Experts of a small language model.
Size: 10 layers, width 448, vocabulary 16384, 57M parameters.
Training: a variant of Muon for the experts, 377M tokens, 6536 steps.
Below are experts of layer 5 (counted from 0) of a mixture-of-experts language model. Rows are named up (a neuron's input weights, with its number) and show model dimensions 0-111. Each number is 128 + 32 x the weight over its row's rms, rounded and kept within 0 to 255. Numbers have three digits each.
Before each expert's rows: "comes after" lists some tokens at least twice as common just before its tokens as in all text. This comes from a sample of Wikipedia text that the model never trained on. Tokens count by the router's weight.

# expert 0
comes after: ".", "|", "==", ")", "\n\n", "==="
up0:089164125136135079055145151146136092074130119101170180134122176106133093138092115098113150102124153109118098115085140124150137116136117107081056143151091142102120131144104122156105137158117155099107150160121121142090162138133192112142159090103125164165132080201123101116064108069105117109078161127086069092165150140138138145122109122107
up1:136157143186132126116146093123114162114109151145183141144145142132225144161113107109179135143109061133127190119083062101135196097136210175168135093133123071142149114042102097090128142183167176160129106152110138129073163114111117132183115137082155165190157122085129185120177131147115166117150141087171128140140165154093126172156141126055
up2:130104125133111127090142130126127144165143162093112153119152204121115118068067122178193139100134080115157142124147108129110153113100206111158118171155132130122096152198114106157094096186107149106170150096135159198112159091072108145133085075169137171108097173184106121081124077132086103085101127183114134127145060137116102143144078096129
up3:095139048190111144126127095158128174076163075120172097161100053125114153125133150069111121175111075165140124113168129068120115161160133118127094171106102192116119101089135098160168134126113130122145127139130139122120079148107149139105146086149130165206118128097140124106121163115144192080098156099161125170139123052111071120133158155029
up4:112179200135154109166097086168146102101102048128095146143132182157118091141149127077132139141119047206121064124114092144131134106161131113105152143111121115104156158143146054123118094113106046079144132138089155162100120083089087157176153070152130111156107103114129135126158133143117144127092151174074096132119107144170058113075190144143
up5:190186148124123169117103154109163103119159093103145122126141131192139150062134121147114130107137117134099090147152139131141130161182157162124094159101150144080101068081212166125192150096125122155136103111127175092076121118128098176103127124157167154083175076154126144150088162136063148087112131111099099062147184180117089096125103108101
up6:086179101080136138139151150091172099177094082073167135072151124138177151131189098104110082112082104129128083101137147138176215143127128176121133184147140127132138171118119138111153139143162113067158174082132158112156131050063096123090171137109144239163126129122071096150135160166097145150096131131146116139120101151207146160056178116143
up7:107087182148153110088187104121152088179152074154116117176088111166147120139191118167185103126127153071089135149137104131183075140137128085185098137077160153082112123152123078167061121133096138074166127129198089159106117128146163180112144138136102128108111156111156151119068140148098169123125131168149157196161076169182145171140072123138
up8:115166143156130168101099032096118112168108123097108175107161154141098196094119200107132107119130119076168117138127130135119098111089144117163133113164157146057135117057128123167097098165110154119148114113116090118111145136145148081132129204162099075135161102128081160069158132120076156155144163072124138130105115151170046130111200130137
up9:066112145112172144132147092100162149109141157112103094047052127099110114131140036116158154095102202170121115203107107172111154156144138146147110218106130095089061080111117162147132136077133126113112135109121156099141118130081216145172138103139089030087098155097134055074117110112120130115154100155171146156128141138163122050148134121094
up10:116122087142113102139109121121146169147132157104094161142190128110111099137098114076152158168123111134138159182142123172145155116128132153142127072148173105092162069140084127177140098155160143150100050134166130129125152117093152133203119139151116124077094109106151139189117134088120149122094126084086178117092059127123087158167113145090
up11:143135106119104169152135147146163113123137134143100145087188098129092168106101193093136109088118133114103113095125107164104082169095111095111151136132147132149177148100086089155159156105141166135136135109082155119117130164124166163157113162072088133117101131129119149133061135157112115075136194089158170150141170103165157168151181085153
up12:125107210147130125132164141141071127123132103088141147092117141167140115147098164138135124155105168173128176150136160101136135089132166112129151160130091062116084118136149124167144176136147096090155118086181107134112112089074178173112092104061069125122109070141182098152170150126188172161097197112125127127137110103129132126101114126141
up13:167127142112171106127111170145123148099108143106142187126098093138128124152123089131107060185091113171132131176105111153116175121120073123197122147170089100155085156092088096166159134067123094097169087180092124133129095139123115147130177163108171150204117084135148120131080131089089122166129155114169140174123119152108085020135138146103
up14:130119157170170138228042136119104144125164149127097104120136149158094146099170145137056129104137144120155101100134102090090149089122127121081135124151172182134129146150187122140113166188108144142171133189127140162157149062137057093120160125156143158119118126134141119051096152086121163124121116132137091105159118134187118119111129172081
up15:169158134110151145097140152152171120114104124156180167067124162128121127113184106071154152170104177170101134040125109140097107130137108157155164182131172111151133142151154125116188087154088173193157158125125162124139130126180122215110137168100101146065146125110182099122096088167135165112123108071130132094137161163092150118195145043136
up16:157082126172140062152142149148109165168121114148184105135149134055129130143123163066141095105132107150169124146102146176125066076159169110125110113115185106136090114169146126125106061096154120088163123130148103125156141144165168137115071106130121138119078114167175111155139156165148162090080142149183101157172097080221111149139080102091
up17:140137097081088147126081132189137100117090169127110084141178111094141125097125095110135097148177139146093106173128193189135166150102124123109107156100136139147141099125128089111176149142099169150141088165201134105070074135112124120205143143120129084130100118151193169090110113166153129131122091127141117118123102121094158067137144151129
up18:131110151097142164115118128093106133197142118143104071051175142075065118142064067115127112095142142112132165093114129075118120173162174145116108164131133154126127114097141118119154166111127109185104132167174148088079151124090154113169129130143144092143093144155136148115109029162137124106135145130105148118147141119107119133130099099105
up19:192099054152167117143160115154087153188152087156117085090157129148106089145100109121110140158108180153124140147159121148133139113139136154115169124135097086108130133180093070149154128090088092116092128127105150107131066120105173128124107139137157128199075145174185068171062126121141100038149202151100061129129166172160151112110139131118
up20:134079079107163128094146159112142119051113145110103128173179124128131095170077168088187179109091091140182117167202151208070125118114184165185072134146135134163202109148139143114066180131128127144120153133136115143153133140119113062086106088079178047143209104192114113113109134126130171079142057145129136121177105157065172121077094156141
up21:139165124132143152097164143160172142128114152099111148120150126104163059155140146129113150152113173169183068085166132150137130110140109119123177078143086101118088125119110116158146112134101176157113196101120083119071170102169176100154110077167133082120117099126157128101127128152066149112075148193097130100107185110122169146099141154064
up22:112116141103134117134146097132150091130166165155103131106181122126065148152082158134141108186122097163101138139106152125090163073145123136034149130114068117171093080084148121157091154060126090135073133148148147156143134106147083099123162192140149118116141198121147141110158085118127092098115164145122176133126177094149127126081078145097
up23:107095154130144136109078126068173172092114117135106153116158155145101139097135094140092177082127113184173121100065142103051117117041123098111143111141088188113102129110102111155186176113146155117130030100107108139133138117131152137124124132149042143148148100133157137103145149100166166120138171180166168170125092101100119120142095113071
up24:134086109152137115063088106149203148159119114127131114128108110141146121113026099168094176076087143194151100134137151145122180134163146154110203119169101174186201185111092170147189116114194172187112186152101096122129172085134155117112145086124116160142115160097093126121106157165131155151132060129137141106146120142119138165108077126071
up25:124168075102143120169097054193132139162158172129173127129134174139124187142092090108149080138087134104134153141144112062106112161119134144131078195172140168146094148100114172048149137169096084110137143065123107172115075099119120105116129129121115122089168096120093169142142128153110079120141134142198185159099039133107156140077110136105
up26:100135095060122078158194152166112128176151154078179110112088124131122102183153129127094054183112192160088120111137092132112102135069157143138176201147150128128157145140143094135177118148144160175133117154107143097199182186174168114105073111140120141099143177126111146099105162065177126119161134122119144142139137096133108149139121137202
up27:109094096161147138171137119176175070084076124125103134110116112151150147163115171110167102172175115182081121188120152121165129194091192140091195124148117155078129156121103160069109068113155117192156122118115131101151163129089117136137132137161089083134137119106122080130147134117118122125131121126134161063112119106112201153151081018124
up28:160144120075110193147189172189112135133144133126113064088090126156094053112138125131092158148117139095152072133116130049152157124148159146118075112144106163156107057089166141085134155168178188119173081119156099113138115131144082137132057148110133144140084146124160133092125125118087121154091130187153123112151146112079069113086127084116

# expert 2
comes after: "| ", ".", "(", ",", "1", ": "
up0:143093096100091092079141156070080109127139081080099108138115123136118133105112146124193113156140113148100198096155119126070111089110154096144117091123075111107176100144152128178171130131127192121161118098134156175166141120070139134101127145173168167116054120124109157133147140142081147102078090059166115112174166148100119124128129122079
up1:101128159134113097111130125122102062161095108120150113180137138153091156151200113107088081099136084101131172136111144110125154081188181103156102158166113135157140117111137136133057212112123110100059097061151174134090170155188131094138118145098076155071143124097108068145075183122130153172136121175071108174173101192056157149163165145088
up2:151078069165103147158159074088141140112148064075111145097087100122121130119190136136113142158128129153088076122190139117144086070134094121145101122132185131128114096136138051154116107196110120131152148153120118107156160142143133113139131140115163112097175092083109168097091072144081163090165159147153096159132089055127203143118103093030
up3:102123112141164131126120090069114158143146161163133091074133147151101133137177086130086106172129130174183120093173129131156116143156094055087200143152116086150150113102117119132149124105132188146133088134154156158128114140143148075154110131124125107081096173133126112080111091164088156140158136139082062131128126139120143118083131152083
up4:116164144109074098150134097077119113130120057116139159145139153072120114214161125120194120145071077075162140186108124134194152119162124173177131093115132142143153168133109149147137108119068145148153160107148107079113140136130120109232181120094118077136153131168066131116112076131122142176131086106123149215109098107171077121140104142086
up5:099084119165094172128125068177198135175143147121094162101104096087171093076095138135115083192125104150103126153146164179125125176080127123147122114175091144119186141139129128120136115125136088133138105126119133136090110128128140118103215089140150116118156092170081181139128085139077151087143137123109161109126110186056169145163134079139
up6:183204108110104121136159143151143167126122112135140140130121101155046127076154132190130147132154144115127071140190205133128083136096134135115116088153134138154089196152160186136105095085125134090183091157112104118125153191134123067101114178130112159095134120069099127190092134061083123107170163134127060126156093143089152145161065109087
up7:094158095116109102106113104129136106137086164131100149169166105122130061095086073095105121128081178234066139148129072149141117182086165184088136104146133109105117162123073111104102109080096164114113116112135154091152134155166067122167151147099121115136148145185134143090148139130148143081098118150130163104053124130125162081138170124104
up8:101095144114150057148132200167092143065130201117082152137089076159126143148106122156197123157153194079122121142138121165148147161095123094156086080141119163125123171147082137146107104116115077084109082177131153141114143120110039132107159094128109157128123159103104101154121110039118117088129126060162164072165100131143094113071118131166
up9:156149100106129087144118098150108162167147148148160099124187158122093095094102148086134142132083145074162085120140153165113146101110162130107148169142112178138129129070126104132159129128064125163095123130117091118145088114113147144166076124126102088157129107103142175196116095106147110151067125113109099056069163085142108139177095116120
up10:125078053137148124093099108068161180106145070151146130156119163099090158183143156178160139095164171154127172169162151118114174107128088194117148081104138128145090176250153144112106185083096106141127140112120174112169103172160100121083127113130136155100070108077067137144132099058138140160170106144037111118097175113133110092154145107134
up11:170163160105154089148108130064161139159122154146114072084151204179162099151127075107141109169131101143078141110159145138120151166127105167151129113107157139122162140122138113137109070082135124145090127091143149104115118126118136142103130114159130157178108103101090177102175144149119100062138156112114111118127117126132133117107158153078
up12:078065121120126158176075132152133129185128094107181107152077146105156112134108148150134110095123134176123125099147120068116093094137184166122143137101135169114097231157067145113058111109146122117137134115095147190150079157130113141103182161118123178099083070113119150160055090110115102148112150145067042172096114157119115166077134158132
up13:105123105134187174090169076122134135130137130137102129118161145134154100112155151132132153104095079126126105162114051150145143059101127112169168152130122088128140144105144193165091104121120125133164109114172080074136184210167187074150103102099161075154168190086127137096114088111162126113163103098024110126062156116077115148128049143163
up14:137088167114075100151135135142162134177158114101104095138087127157120150139121068128120129131112053141160104094144163137145084117100083144134122084131068092053101128081109138169095150093121128085142084178127134151111155122102140094106115180153092154119123147200174115134109121170157143153108077139141158111120078128160223144053122100178
up15:134147145165123159193073120118152138087114137098117133141139114123102154114140128112183094106150157106032094160149128100118111099137044149114123040116128106169158106171133162140137124131126158090099112179117171113108117162096127106118095138178156151106089128125123097107134126135111140057118154142147170140127187118100102109117149161106
up16:075177169171159171111160104068089133145104145141177148117093133119094084142122155120122153154079136159146121143107094166129101091136129164120054122132167132133126157183081122127093165094163162103091156100151156167090128207150150156132166093152171184163081085140121179151104164139100094117098132096141163164153126107109114086120130145166
up17:132145100070115117109207139103153169078131128100150168171103094155158141135182138122090125111088139095077110124134134128048091135100113144152114167047125108152119147116165146154166133094105150165093141145157135107173122144125167124168096091166204138114112096151141114121133126134120124164137161166142171090107138105124118146130183107155
up18:176126140102113131128162111122072114045103151202127128128065151158108132175171134128137144113204118149109144128153137130113111156170102131156119086119116141130128121146124131140145117147164133150121121126129115194113122131188089116134141078190089107147081166130151145210058099189071156136174132110162140106130095105112117175093134107199
up19:076122202110150104111089101126062116082150142075120098125127134149138067060184153125159137148069096136205127129144159113092122139110089141102163134104137156152064181153127116176074143137145158162118185109140151132131142183165127091161099110193113092141102154120078136180103114133074156098118166150134127190111088095088140126143143162085
up20:128128070094198131134196124154107150115151057140165101138081112139127142114080112125107189087173087102144102085133103120113119149169059148061122085136147131095137095153139149120092133105114135108136172131173146120128068036084117160139143099126090134101131118170173163122184129128038136137123103054123101126099107159118189094049169181160
up21:158141155050125137162143120075135105133157076162112107123127109090111106128134174111149134072172105105067119067088086163156142151119096184103135081154175114082177150134135142134169136087125189116071155085135101064059104178104119109135122143107127170126070145155092108107096105094156166147117106169126099106152090130149146090184100164233
up22:156104166121137140162135135159157102150120145171115114165158147111103114159121132140118155031136106136081149114152161133140167172184110134087107143092070136131058086111147099099129206107161141129104085125123104163124104177052185126110110076145129136093140166119109069121136118112105121132123139129137143147105201113161164098163109084121
up23:132152141175159067141119168128166167149139153156140112118139102127043159143112117133145188153074132114123110088209155097130160097124164189140096166120133081100040102100130118145079157144185132097082173047134158133132133080135180125138060163098134136113118157145129176097120108158153160149155094179099164160151162060144183094196124103164
up24:127143081080143094080162116154130141055132107096144160068119107096144141096140065097147149087124181087132128150130180116235169109105189152141160102132101102105134170163086138128110158151187168132085135098129122148091152067110148161064136142132112159145090112125166145156169103146179144116136129122164150123124110137088182084166099072131
up25:132130179103114094108134132108154101187070111134182096104147123155117124171189172130134139152093082149139152131103137177092084168115098144081090119163103094096120178141144128127088133021110185098107090172142138139083173153164130125174150109079153058090117137103146143071134121098154186102125127129159126158080149109114114117164146111139
up26:116176140086081155106044125131104171130122055145171044130093164150127108134111102072176154182148158148130174168079146122080165143141114088126146148110086142077150098140116067136171130165083124104127109151136117162117127138116183156149144159151132140192107168150095060119089103132141139100170128127141143125134085165105134110143150169085
up27:081115129160147181132140080106158148113126112120110126119137089159150128133130114088169129133101147155132135098111050131122126121078149134117083075151057113135109103152140085087130107141170167130146145130166190102097089074116156137184104103147142128157126135123149119084139147162108142087122205117135119166120153025134132114085083146188
up28:105138109091145069124066125127117140134144120115146117113098112041148117115111144113108194127058147151158087155111174120139141128115128143115047161116126105146113155105091101141129149134144196158109083156112129101133119078145120155119123152076135141106064118095133133124154100143124189124186126090098108116185192098104162085132151055149

# expert 6
comes after: "\n", "- ", ") ", "\" ", "201", "'"
up0:117099124129089106156140085157169117156130132120144133185116184202060111130128187128092112150071059192093133113135107150139151132120151131135135181128085187149135165084121076203109175157170124171170103159151135116141185193120112088112120126063155145158150078130133140156129158115127161097121110103087090085084172142072179177149166139112
up1:133111139096109104086089128079120149135124181154108151110160105076094131093090091191123155094153031150101154129142188184166093053151152175144105103098144111147151094129155158157160085118112119068088111137153113089169115161077180071111091128085111170118111165082092096142073161111138073119147107135047166162123148143147089085173135123082
up2:144136101147105143109144162184153160118108125146132087096119143118132144117160117107137102112141142156114168173158130072154107097153156216181164176161085111136059154145105137115114113142121119127146155172105133106092126123152183145139130158124127123160158169059061085122111165090150175162075129150129076126111143100119159114093114121102
up3:157137118102091146153105161076157115173155095053164082136122049070097161136159140131164174110128157115129103123128104076184134176193097167141091138150163109114095203173142099138105122087151117089085149156124089153059116104043087132108123109091104142162121119190150120148051150094170152128084135098087152103097134180133115162137098097165
up4:083122195121149065145122143122140167127098112172149098132126125111143108158143161170124131138129127099077102125108116119175138142153185160036089118134107158099064105049123144110100132147076130147148125117085135100145086189152144160074062101148135142107106153149143110137134149136083095121173132159084106114080082168085081127128113079109
up5:142132137093097168127181129158164165121125120138087105172142100116160156114128106135177153094117155114155133137193173205119072111122071135152150108147110175139150156093161157136129091172138115188137112186157172076152140113108070110163152126153106134120163106096066119123126094180125189171130134102116056110094097128138096160097089123178
up6:163130156166154134096085104132125110091117130074141129190160176136105125138149151118075109130054054157156207129147135138084079116184179128115122147117113077129116131108127065064155132150067157113061130145139113109058184182086131086182064124199159115174118057082112089153164086164094108120145071109160140111146180175118108110082153158069
up7:143125065146134133114133117182148160153129176105167145172112074145148123086185080077174140139072096107114121158074132112120165200161171138107097102167046163143120137137135081169105123061141099206122122107161088113135110130141131121101122066193094100114200117218165112158171154161108175168148127109121120093121125174107150162128060195117
up8:083129118096135108047095050153177123148092159133097133117100157151092144131129103123176185114093123113154154108112123112140132166159219150109123120159174084097124123177077131124142107104093101125147116110088120102142139138102182138140127111122116087153091117107142088074156126102120108078184136115145146116135149069110103134151133143152
up9:110097182092143141205102131091121186093160153144140148187122118131144131122162072136203148122168123194123145101135140124130120062191111120088122101108167158130175148179114126090107118116110124155157127134110117142062142098136208096072142134093035149129151108124158170181122108143113108144097114097142164156063094163073087196167100129122
up10:123125123146143092180177110088219145105115177083127169209119077082122128136067164185113091128078114142097023076126172120149079174124139140104063095144112162065102140132140126094129160163091143160139080155132140197155106124125089197126077150103162122170148155106123103173155137097131107133127106072082109091162103125121181139073135110126
up11:137178086079155105167118132062129157076115164113163158113120087158137133158145108158185160056068168164144054121133081100142073044132124110112104126132110086182125134082084126104101158126076164061146123107164137135121119172218135113150174130170100161165139121068107105089127150083140096117097102177093105116169101154101086119149135151103
up12:135121135144135093149157159140138122189123109106134078148095156071056044186188142166161067132058128092130163132131186158160159108169100178098103135142106121130150130171151113096123077109062102081204060187120173148135164147151102155178069182175092054136084168181173129096131115168090096146113120164103192186080126117127102122113102100142
up13:139116170121084142134109079074152090136123128131125068173154119124111148132102165110102103135152140170066118113160148151145133100192121135085190105135063162113135127148108152164122191091124164150075179100153104152098147110103155152106121169110149120094172124179086177128123148142128114116184158132141163110078156116123147126118165148130
up14:107123109172162100162171051109164153165115084154164150086075054115123122076065091069173123122085136156132137155081206116165158112159094155092153174176159147078087117051192195099119136080108143111138091156161112150138047104066122138112056156141144165171151125103122123137131114150115090135173102126135139132088133128098156181115119094092
up15:084131188090120140134102116145088079083112124188108118142061103116157143172120093088210114102159165132125098128134154120128088069119109055142102134159126138128089178088127162149127146152157181078121164110175103105107133163105099154103065112107096153132164123120128154171101087193164106110063164148115121165121111080143105153128136149105
up16:096101067158108167113165173121167186137120121125147061140112135146130088140194164191104123106164132146076132141121115176144132132147136144055149114068170124130123120143103162171144138083112125135093095169149129077130112126148138103134115126107062133154130110150129142160119085134146109174104089132157143129135114161151090171109147106131
up17:127161083127133139175086133152110105128197115138189157087089172119149147091064145121177146127129098158100119118133149104145160140044147156115135047139148093135154117067112110145179119103133154117144090144099125141149133107106162145164105083173098131175132147135135166178151091105114081118144184122116111147120155190116161115090133118203
up18:143116117134123074112091143133089172135124128095113075171184134121156158174115087113151157058139107154102190118144138122126195087159104167144112120101142098100100098130096118130118117163201092066145121156124090196117127125179154102129171109123104125155079147124116076115114145103086101159100179148120146075109085152133147196103132172155
up19:183169087051196101141143112155164137161100129136123128112214127139113112141124135156136167158132101141155077176120110119093205142092156107126160129087074125212118170114104115108081143130148169111149146173159118116154137121107147144128092120139214131145158100097114089136159150116193097110124128065108171187169088169088144136167066070125
up20:164142121151127114090090094148118079130067146137114110164175202096087108115129139142125078107134153133094094108083092113067078096150149113120168085124168155086088144100165143133130104086146211151150163073176137179104130134096141080176171089137116176098139178099159090041141130115146173159080212126137042134143104126078051172151149138117
up21:071129104149152147132114119100133130128132164114125145091072129075091155070135163114137103110150111135107133127147130175133151134124106098126151124102183145100124169090135159113119090102166110192135113128140125119185133103145165151172037148101128173172136053151068085125129153141058115210113098100097147129166071133180097102124100091189
up22:135115124125057087177090162174117146138128135143153148137159076133082108143109139140110120065131138107065135140097187167119138096097141144072103119094110107127123177152125065106120094148139192078233048106147121124131159117085099122156121140129147153123151104111112114120184077151146080146070088117102091137121161080118129155141140088090
up23:104134156125121130102173132134132083109118160146180120090183082130126171176139116159157139050168092164172115188073144114127138082168147154080168119084119148135152097145113128170152166139151088170112154065109157106137147159148122138164097127117189157099123161096163128153137144163183160145146133099148161115110112170204122108145156159160
up24:133129114141156157130144067113124142171096083115188162078109139118149131100147122153140152183191165150153168065122102136105184188107134077057108166150146115128172130159144123169094126143168101099161158153097109124215096188121140161147117160123103089095099110098120127113130142138198083167132150095143138161207156123146072164129211127095
up25:125161179062119086105059103103145095139135074122133116106129127153124143109117075167127123135135117135138123160111133076081140125167094147110137169104124111118134078135087038131171122172089055095180158154096164136190172120134138138050090143129060113137087092076111118187077097143183134137207157168158106176138101110043076090126138180148
up26:105147143133062155108153144174129085100168087198113153108119091083132121144094095170151080147092076165190117146105166177140128078141109168133166141163095106095114161101081104143169146103141160155173091138141119095105120150129198102140126156114063160165164102074138137182073160154104119118173149126119132125138104087130088094124099117149
up27:121132166086175055127103144116154145097149184074132103124107135123119160094133096108135154164123139102122155152129144077122068158119106092131078117176140135088120090075149136179119084151153163095157144124041141160087135154107109175102106199158125154086124110079106137146104127100097193148096164101085118180141092156142138099124060107107
up28:118129177136107206169071119109093089117097147180197078146096120168105185201156162121170128098112104137095072151127141108132151149091068146130059089109143153144137106142097177121146139065121086148151101054160108168054094110123166116163093164108158032113142128140132151143115162157129125057155152122104084096129150097133143162146100129155

# expert 7
comes after: "| ", " ", "0 ", "–", "1 ", "; "
up0:143103096072168128168112105128097149137121130094158085110094145191114110134158151184112124230109136141091136105101124138124134088095156051091132124159091110198081130139130090133075133144136117108164178133140178160132112069135166137111138097159165142140154066168156131126111101136074088070106179173174163159085118094129124157184103151194
up1:108094135145143173172120157076118107142146069132099103061188213102147134135159120161053145159127072122137107133152114138130135201160146132124100146090118119157162142133165125129132140092113116109140127103170159092110110134099111117139132080108097058182094137189075110159146111178197181112152185112104129074134151157119154144225132136215
up2:105121151100114062126115137140116084128139128169130145161070171075104151137101115132123174127126135128077152128117113102181105108130110104091187148132142150129159104088152156090160105164170115117139146131138138118085154100088132178195145196144113134148149117096111111130136120090107111079153130142139107108117121145143119141080137164168
up3:178180147118107144121095078097105163115097130119176108147089156156107098146130122091148135114091069159090135144143088104068177077157132157108119191127093147133150129135074110135162082139153066154148066121161090195161142115152074135090146158142102112163141092145122092104136094119167135122095148125156096086097157031127104107152154172141
up4:138149086100174106145137155131144135097086110100131125113167111180151113141178150102096169027123104124108122133060155100084122130099128150160192143145097198172083149108080149129105128109097125128078174081083104136168141184118149101115109135143155093094173084167109122079129114120153151119131119153033101169174146111114130111126092144120
up5:099119150115100179126148139113152142140132121097145153190173109070117087163121099135146153132123121162064174116163121112131112128153133111112112144101161124129084160154149096096137066082102118140172177112156150177119189136104075107169095085128128115080130160158160118125118184112136132143120139179166147169137107112107123145094157127145
up6:105106117138102088137090101131190121122144174157117132070151203150061165094126169124127132190114101177137166159197174113120118175124185119138172131156107175118144126171124144034131148136120168067137100057108132164099140104094098098134098106143046100100089165130117161131111114132144104120032136163136164127133142120119093136097146118175
up7:153112102104130081195181096118108145133166188109102069121112127120089165114109128117132149142107122137125141158062106128144149136101116104103060138185176103120101134089089148142119105155167097115047134172109141169142136095135119134141082072110065105065116098156148116134128109112113136157179168144110163110086108111067144132167176146166
up8:133229105152146044150198132160164146109112153117189117132135107153166112110129198154123069080163150121083135090146090160170119133145142128102123185104118182162147127158107101103058116140123137126100137141137165144121158150137110140208203155050178124147093241121082104143087144079115089083114103148118155137191072160182143155140109140099
up9:143107085150125105134167146117061152125150144074121130123108075113083156158058118104138123124112088068122114128153127118160118155122137146142144108173107165127148155075119100091183165116133191097128088153074105127115082123126113139096102140088124136170137114140116137083166128126169125078101093147103135150157165098086166105099157119152
up10:148119105098146127116157152125139112121138103165168122092171176070068116149093093143140147122091081079142166122096109091176137141112111119055155109190105095149103172105155129125118169142123172159145146125133182136107162089119159078113093084098163143105131127205098120089141150195124150167148149176118120152107142111113129125159104129111
up11:133083134151070141076148155152108162127111103160120150114114161147131113140215120118065094125127110102155086166156109130111117128208078102112107131169092161104140189112097122131137109146198135087136109065152150186105109131065164130124093079131136181117160147126153078185156062099208130124089078128125137148068111136156144114152173115133
up12:185123107126122061189124082099135077098180076141171167126121129105111098189107142128144157179115188125114138135133162075137164119189103161113135145152139126127200100107146121116147058138116095137139104174156154085159141196104105111183145130179107088126131050082079136121142072077070101100184197155108126102087152105145167091100095142128
up13:134109132108144162103091118151138150053100100148039202150157139095118128135099121138149130070078159112114107113099166103154176088184112129056085115151119122130137143160105146079191085085157107055152179114129079077071120136118142072113116130168084034148151123107150064153131129081119103079122066125147078105099151108108154123210116162145
up14:146104145098112086161109187109114124125136112071072139100169136183103064111117159083078164130160135154179140077103107157141157157144111114173108170122138177072126120138081135143153050084081128088158157077153134143139093134117136162130121118132072122138086166108123144099170133137050161164097073146123102146124186097196097130143047153165
up15:174168139099142077125120095130119193193162106119156119108095146097130176168114124149167146097188128083119187119143149133083167070121152198105146106130092109151163153142085114122113101148108115121118193139150154133133131176139150111141068086128079139094112112125122111131154161131077088083117135139136086144085155096083136160144159115144
up16:154177114135117156140069108110159224085164147112063125152149113076086111118127151131089090143129128143105096137169142127177140159135160110159115103097130145081199142154136140168116122166107155164178120086061098125123136151162138149107186131009172088154136121191124138135087118103107136110180112109090160105136059110148143123146114123121
up17:147139117135092129139138106171119132131148166191069163087060141118037091186100146079115101184163104122181100135132111081140118144152134159172038190086144122157130120084163144134149140092116124144135144071102130082124157156082161142081186086126159168073131124083145134151177186134158111130165143189170117150157123118126086103133128175129
up18:129156100136081179173135088161174087095180102137078193157085135075183071094120126119125086144112113099114119130107107144116131099197174148107173156117122116197077135158151158085056131143153136154036123147112137150132139162152138148121168117155193111129132147128135133127116032198141096093185122174192127140094075156114073158089135153077
up19:205155109081096144121128138160140150126142132157082132113138150091171110144117112094123090138181125152112169180158154193139171195156144120081127116143171099147091113134161134158155103120164087145147103175184215093099186155048104117105125091096128116173069092100090081161123090117194134127099163149098145134181080174098119091121129106144
up20:140112119146139132181067151109118116084072171132079172156156198060104131170176105094097108041123094184089143066138112137122103140107167095171084106090086170141121160148156108156150109112156147087149112114147125102162126151070066202152120134163106115140100122138132129128114115110141138091154182135135138092058099189073139046140101129103
up21:105162098114126170137144061112163175180107091087111147101143112226127109183158140068149128185170101121114187087141082149128113118114171126127123095136140068166117096146116134154145126124165138163135122130116129167091115143108065109171117130131172123139149135162104055166096132166139076122130138097099130108153098094146164137120064167087
up22:179108113168088163073091120138105123071156118152108119093102137097141170095157180213060161136130163122091165142097148123143169130083080098170101155146117140136101107096145121133128070143113138094145077113118154138149189169118153128160141196126154077175140154111119127111138146093128088126148158140095171060105084162104121111109157134166
up23:162093164129161128132096152109131174132086147172183169177143109119120136170130129166115125149098153191140062140143157130092082182174093055074106104173127155153162079102116149096061204128098133165081065103101096100106116172151150092119096070137121096143099161157156166150098133120127095098118122159162217134146146171136071172132108126148
up24:110022115130105129121123126142123137095147155089135098134209113134206131124085138108156155129116082190130144128125106144133117134085175135102100136123174133088136103090154103125171123103162145141078137117075147121167103176101141096188172109164185139159113142107163079095132128138104130093102142145147074117137159150109059163149155101099
up25:093129169062123093123138087156117141146115117116148119126129140111047155087143161129132136124121173091110157141148162155129155121127126112172100167080133130104136146117168135150136140155124147128159114054142077110150155159123109121064139143106125125133124150140124107119107128136115154116098133165130124100150185094172174095135173100111
up26:052175160116212107115151155114181145149102134145158128109113134166174126132108146108170117153092118144157094137142067125126081120131144132137157114199081105130062113164076150146157118111074090129132147147165095097144134198182155106113116079044192132144129117121171117180073146115152183118139136083133091097135106143121078112098130171101
up27:123094174089121140164069155127175089135094159183126111164110138080108131129129112113173115102128091073137146146117130121112133101149162196077118130161158113091153135127161161144120089146129165067104155132136103119125114174082148129131124111080219094088177134126163119130087127174136110108111140134150066118152089035163150129118141164165
up28:170128145067127140176151129128125130167144118138090133177096179091190131133147109128181119046131164148127097133069113107088147097111143122077077114146095133112099148150148098118107103141135163122100148127110142135131083137115150196142109135128085126145079102114097123203162117136118088145086062165105103149151175100085180091149136104174